Weights of a small mixture-of-experts language model, trained from scratch on English Wikipedia.
Experts: 32 experts in each of 11 layers, 256 ReLU neurons an expert, 4 picks a token, a sigmoid router, a shared expert of 640 neurons.
Training: 714M tokens, 10891 steps.
Below are experts of layer 13 (counted from 0) of a mixture-of-experts language model. Rows are named router (the router's row for the expert), up (a neuron's input weights, with its number) and show model dimensions 192-287. Each number is 50 + 12 x the weight over its row's rms, rounded and kept within 0 to 99.
Before each expert's rows: "comes after" lists some tokens at least twice as common just before its tokens as in all text. This comes from a sample of Wikipedia text that the model never trained on. Tokens count by the router's weight.

# expert 16
comes after: " | ", "–", ".", "; ", ",", "1"
router:61 38 37 90 33 52 55 30 43 76 31 62 53 41 55 43 46 52 49 46 49 64 39 19 59 72 38 48 40 27 51 72 57 44 59 67 59 33 77 43 59 36 45 55 36 55 54 30 59 57 55 41 48 23 38 44 42 58 66 44 71 29 50 54 42 46 42 63 45 57 37 26 71 61 48 59 58 42 67 43 59 67 51 44 47 51 31 45 43 48 60 48 19 38 58 49
up0:45 70 38 62 43 44 44 70 63 53 62 40 41 44 51 55 60 48 34 56 54 48 50 47 40 32 33 54 39 33 46 49 49 60 38 50 44 55 55 52 55 69 41 57 57 47 52 54 48 35 54 59 46 49 49 61 61 37 61 38 67 44 53 72 46 67 39 57 43 35 67 44 39 49 50 69 52 49 29 44 41 34 43 48 42 25 56 36 51 76 56 33 46 48 43 45
up1:33 47 41 36 68 57 56 28 59 57 34 53 46 49 79 56 56 53 64 87 55 62 69 50 76 40 54 61 44 60 45 73 38 46 35 54 47 47 47 45 64 43 70 45 90 46 52 65 62 50 39 35 49 62 60 59 66 28 67 38 61 34 29 49 66 45 57 59 48 52 44 45 67 58 38 33 41 70 52 42 48 48 65 60 40 25 73 68 56 61 58 59 33 38 54 73
up2:68 18 36 44 64 66 48 73 48 83 50 56 54 67 57 46 60 27 73 61 54 32 15 54 56 44 50 39 33 25 57 43 65 48 71 52 60 31 52 66 52 51 58 42 53 49 74 42 47 47 67 49 52 60 45 64 44 52 50 44 28 58 44 56 51 41 20 55 47 43 55 58 34 47 48 55 64 67 36 45 52 70 65 36 59 56 63 59 50 67 44 74 45 75 68 72
up3:37 49 44 86 66 65 43 56 51 68 48 51 56 64 55 46 43 70 54 69 44 41 59 33 63 50 35 62 45 55 40 32 18 55 47 62 31 61 55 47 43 44 54 43 55 51 48 54 51 32 62 29 40 77 38 62 63 43 51 64 58 47 61 43 51 44 76 58 60 42 59 22 67 54 57 53 61 67 70 44 42 61 43 51 53 21 56 63 37 52 37 60 38 61 37 56
up4:56 38 46 31 40 45 44 31 42 66 47 47 58 47 40 65 70 45 48 39 35 48 53 50 39 79 45 47 47 42 67 72 62 59 59 42 60 71 31 40 30 34 66 31 68 50 55 47 48 61 32 49 49 55 42 39 50 48 49 23 36 19 58 58 41 59 64 57 48 42 65 39 79 63 54 70 56 43 65 36 48 53 48 52 24 33 59 40 54 40 54 56 48 36 46 40
up5:54 55 50 44 51 63 54 34 59 43 49 52 65 42 62 42 51 53 58 47 33 56 63 42 65 69 39 77 53 62 41 41 80 23 47 58 68 55 42 56 42 51 60 54 53 59 70 61 68 54 59 47 45 57 64 60 31 48 53 63 43 39 44 61 36 46 16 35 60 41 60 45 58 61 52 58 69 64 47 49 58 62 75 62 52 57 66 54 36 58 44 58 55 67 65 39
up6:60 57 66 61 71 71 58 46 42 44 47 60 46 75 49 39 37 36 54 54 54 46 38 49 52 38 45 50 38 56 28 59 61 40 56 44 39 65 49 37 52 31 69 42 24 47 52 35 59 56 57 59 56 45 31 35 52 29 50 53 48 65 48 44 45 61 60 55 66 59 45 49 69 55 63 62 55 29 69 56 54 50 62 53 50 56 31 65 52 48 56 60 64 36 47 44
up7:43 48 65 48 55 65 48 45 54 50 45 34 56 65 51 74 54 43 51 44 58 65 43 64 60 60 32 43 60 50 48 54 44 50 50 35 33 38 33 50 37 39 50 65 47 47 32 52 45 42 72 46 50 62 39 59 54 49 64 41 61 62 54 59 35 70 57 45 40 58 65 63 61 67 67 72 49 52 52 48 35 45 42 48 25 45 49 36 68 41 53 58 52 45 48 52
up8:44 53 47 28 63 55 46 51 67 55 52 50 49 38 49 43 51 39 51 70 23 62 34 54 45 63 60 43 50 53 64 52 66 54 43 56 47 47 71 45 33 38 47 30 75 50 61 61 46 64 38 53 43 38 59 39 45 56 70 45 44 46 32 57 51 34 39 51 52 46 55 33 28 75 58 44 25 54 45 49 57 45 68 58 42 55 55 40 45 50 51 49 44 50 26 60
up9:58 68 55 79 56 22 62 55 30 61 40 38 50 27 44 67 37 62 56 40 41 47 10 54 50 52 39 50 36 69 51 56 54 45 60 47 64 42 50 57 39 47 78 28 60 49 43 54 47 59 56 48 32 44 45 38 31 58 48 50 45 64 44 66 47 73 35 42 48 66 65 46 71 58 36 65 67 43 54 35 59 35 52 50 43 42 48 64 30 41 58 57 51 80 49 52

# expert 25
comes after: "0", "1", "2", "3", "6", "4"
router:48 82 47 63 50 57 32 58 39 59 42 59 67 49 62 52 40 53 74 36 55 25 46 54 49 44 52 60 59 48 45 34 29 34 49 61 48 62 46 50 41 42 40 45 53 29 54 47 76 30 51 55 52 53 33 56 51 54 50 48 58 36 43 49 56 61 50 45 48 35 49 36 48 68 54 60 40 37 70 52 45 74 48 67 55 49 48 77 62 68 76 67 36 47 80 43
up0:59 40 49 37 49 54 48 56 66 41 41 38 48 52 53 34 74 51 52 65 53 63 63 45 40 56 45 46 51 54 38 51 53 57 57 63 39 55 70 64 52 65 50 31 47 54 45 31 30 43 44 44 78 44 59 39 60 54 52 39 73 45 60 47 61 51 41 53 50 35 39 40 51 68 30 54 39 31 50 45 49 53 61 43 61 39 38 44 45 17 28 22 19 33 41 62
up1:49 51 49 33 49 74 42 43 60 56 39 54 77 59 42 52 46 45 52 53 50 53 57 46 51 52 58 41 33 29 46 55 60 49 71 19 43 50 47 58 37 50 44 47 51 76 38 61 47 43 66 36 67 65 40 37 54 51 45 54 43 67 43 67 62 58 54 55 56 50 58 68 60 33 39 49 58 43 72 54 36 40 37 69 43 30 52 44 58 76 61 47 43 61 73 57
up2:47 62 35 38 64 41 61 55 51 54 50 61 52 56 57 59 68 51 37 50 54 40 40 52 36 56 44 55 55 40 43 61 55 49 57 53 36 64 51 50 58 40 49 55 61 48 73 43 61 56 64 48 36 65 81 62 52 78 46 42 58 64 71 44 54 44 69 68 52 50 55 47 69 64 38 48 46 48 52 48 49 53 28 65 55 47 50 61 54 39 42 59 41 47 62 69
up3:55 59 44 45 50 48 42 59 60 38 61 60 70 41 51 46 41 79 44 62 44 31 34 52 69 50 55 61 60 33 44 54 40 54 34 51 28 56 35 22 47 31 72 55 70 59 54 53 57 49 47 34 64 39 33 40 54 84 29 45 46 56 56 64 63 60 51 66 46 38 47 44 59 46 52 59 58 38 55 58 62 51 61 41 58 47 44 46 49 68 66 44 38 51 59 29
up4:33 59 48 54 67 55 40 52 40 54 56 42 56 29 52 41 70 46 60 46 45 55 59 60 59 36 37 44 68 48 39 44 44 44 66 67 41 57 39 49 36 51 26 28 48 50 33 25 50 44 58 51 31 42 52 58 59 65 42 71 53 47 78 35 70 47 46 48 38 65 40 26 28 42 79 36 61 77 50 39 44 45 46 41 51 49 70 54 53 54 70 35 33 56 57 55
up5:39 61 62 57 30 37 43 35 51 50 34 57 59 63 46 95 43 66 46 51 63 32 34 39 68 61 51 56 56 62 63 80 41 50 28 59 65 43 42 67 55 45 59 42 47 54 49 45 64 66 35 58 54 44 54 44 54 51 28 58 69 44 43 46 40 50 48 52 35 43 57 52 70 68 62 65 48 48 56 55 48 37 47 61 41 40 48 39 66 40 54 49 44 34 46 56
up6:55 44 61 50 55 35 33 43 39 47 33 41 63 49 41 57 48 56 49 35 25 39 49 48 52 51 67 51 49 73 57 32 38 32 57 54 43 52 49 37 65 85 28 56 66 38 66 37 41 68 67 71 46 88 63 61 32 83 67 61 22 62 48 63 54 49 53 42 56 44 78 31 56 34 34 57 53 64 49 48 45 64 32 42 44 43 56 71 51 43 48 59 44 66 60 63
up7:53 50 45 62 41 34 25 54 56 59 23 34 49 33 65 45 49 41 46 65 50 55 53 48 44 41 62 59 26 56 41 63 47 35 45 55 38 30 32 47 52 59 67 45 56 26 47 41 42 50 46 32 36 58 31 44 43 57 57 40 45 43 46 63 32 67 49 52 48 51 62 62 50 47 64 59 47 60 54 51 54 64 34 50 75 52 70 37 48 44 61 58 60 43 49 52
up8:54 51 28 59 28 75 28 73 27 65 46 52 60 39 48 61 69 62 60 52 37 57 45 70 73 58 58 60 36 57 66 67 58 60 67 50 31 34 82 54 31 60 54 46 53 61 52 45 52 47 33 29 52 48 63 66 38 53 45 63 57 61 48 66 36 26 57 44 22 18 45 53 49 56 67 67 51 63 52 64 44 40 45 37 53 45 50 49 53 44 67 18 47 72 55 61
up9:49 57 53 34 46 45 45 65 35 39 47 59 50 36 53 31 47 39 41 58 44 57 80 35 69 37 81 47 54 43 66 35 52 47 27 59 38 48 47 30 52 33 50 53 38 61 37 68 61 51 64 48 35 65 73 27 58 75 57 59 32 47 48 54 66 58 42 37 54 32 69 40 26 81 55 74 40 36 62 57 54 40 22 36 68 34 56 33 49 49 67 42 50 43 76 46

# expert 28
comes after: "1", " (", "2", " / (", "–", "("
router:64 58 34 48 41 57 53 44 42 58 40 55 61 60 65 40 42 64 51 50 51 50 52 39 55 71 47 62 92 24 55 55 58 31 63 70 57 41 65 65 67 49 66 62 51 70 46 39 60 25 56 71 57 55 42 36 51 53 61 63 46 53 44 57 48 59 39 77 44 47 46 52 46 24 40 77 44 49 64 25 61 45 37 34 50 55 62 46 56 70 45 66 47 60 50 57
up0:70 57 42 46 65 43 24 49 41 47 50 48 29 69 46 37 54 63 48 59 48 57 50 41 42 64 57 51 72 43 38 37 56 55 53 59 54 50 57 38 65 54 64 43 76 66 40 40 43 42 64 61 49 56 32 49 62 45 59 58 54 66 30 68 25 30 49 38 48 70 67 58 45 46 39 60 42 52 53 58 45 44 54 48 51 56 33 26 58 60 60 45 40 58 47 46
up1:60 50 58 57 63 69 56 59 49 36 69 54 52 34 55 57 65 34 42 82 37 48 41 55 66 42 40 60 32 42 57 15 31 58 51 57 40 49 58 43 49 56 47 62 38 50 71 60 56 49 43 36 40 52 54 18 56 29 69 54 62 42 71 42 58 62 46 60 32 49 55 38 54 41 55 70 44 28 54 35 50 47 51 62 30 64 69 66 53 40 52 46 32 54 70 53
up2:55 47 48 84 67 61 60 28 63 68 59 52 56 40 48 66 56 34 79 38 55 48 51 36 49 37 64 57 57 49 46 30 73 42 62 48 47 50 53 44 67 47 54 55 24 41 35 40 38 35 35 56 44 43 35 33 47 46 48 56 57 77 47 68 70 59 51 58 25 54 49 50 54 45 49 68 54 62 37 57 18 40 56 46 54 57 56 37 61 40 46 54 52 59 48 52
up3:57 46 49 44 62 54 52 65 33 62 55 47 60 63 63 67 47 60 61 24 48 69 51 37 69 43 46 43 43 53 57 58 46 36 53 56 51 39 53 58 45 49 47 62 61 33 28 46 50 36 53 54 44 45 35 51 41 60 53 23 35 61 51 35 48 71 55 47 61 51 52 63 33 55 58 58 26 60 59 35 51 53 39 74 32 50 41 32 66 49 42 53 28 41 45 45
up4:73 46 55 80 51 73 69 50 64 65 60 28 61 60 40 38 45 48 44 54 40 52 62 72 43 42 51 52 47 49 40 28 57 50 51 45 58 68 35 48 42 40 61 72 47 54 44 29 60 55 64 57 37 54 29 32 59 45 50 51 56 55 36 49 40 36 42 29 43 71 40 25 60 44 46 60 53 48 52 44 36 55 47 54 58 67 73 54 36 45 68 57 39 54 70 39
up5:49 50 42 35 51 63 56 48 64 59 54 23 45 46 59 58 50 66 49 68 46 55 53 75 67 62 47 59 72 40 49 51 60 48 49 63 39 55 63 62 59 52 29 52 44 32 58 41 42 41 69 75 40 57 63 51 60 27 42 48 43 55 46 50 44 53 41 63 47 54 57 63 38 48 44 49 47 61 40 29 66 56 45 60 25 57 55 39 50 65 43 56 53 56 31 49
up6:51 71 40 57 41 51 34 44 65 57 56 57 61 61 56 64 39 50 52 57 44 43 51 56 60 54 74 45 48 58 61 66 43 38 43 53 33 40 63 37 47 66 55 58 49 56 45 43 39 79 48 50 63 49 46 22 63 60 41 54 62 53 68 45 58 34 26 52 34 51 72 45 48 36 41 65 68 42 43 36 43 75 36 57 44 50 49 59 59 56 39 25 59 60 55 52
up7:62 31 51 55 64 57 49 52 29 82 39 57 26 56 58 65 48 54 50 47 54 41 38 71 62 59 33 27 38 67 17 54 57 38 54 44 53 42 35 40 42 55 35 37 49 59 64 44 64 43 57 32 66 52 60 75 59 65 43 49 37 67 35 30 61 60 67 36 50 55 45 58 56 55 56 63 47 50 39 65 48 41 53 48 33 42 38 50 19 26 68 59 50 58 54 34
up8:46 69 48 70 51 55 47 46 41 55 34 38 75 28 59 53 47 68 50 29 63 46 45 57 43 46 46 28 54 51 65 45 75 52 45 38 46 60 55 44 60 47 56 50 37 51 40 40 66 49 82 54 43 41 75 72 45 37 61 45 40 34 30 57 48 47 43 66 39 66 61 44 51 47 65 55 69 41 57 50 40 51 48 59 68 60 37 62 48 55 81 67 56 46 41 36
up9:76 30 62 72 64 40 46 44 55 83 52 47 55 52 53 61 29 32 64 57 21 45 42 53 48 70 56 37 63 41 63 48 66 37 33 48 46 49 46 58 36 58 63 56 37 68 61 62 68 50 23 82 58 31 43 37 59 37 50 55 65 60 50 45 55 48 40 67 55 74 64 49 48 43 52 48 42 53 23 20 42 66 30 50 70 44 55 86 52 41 40 60 67 60 49 54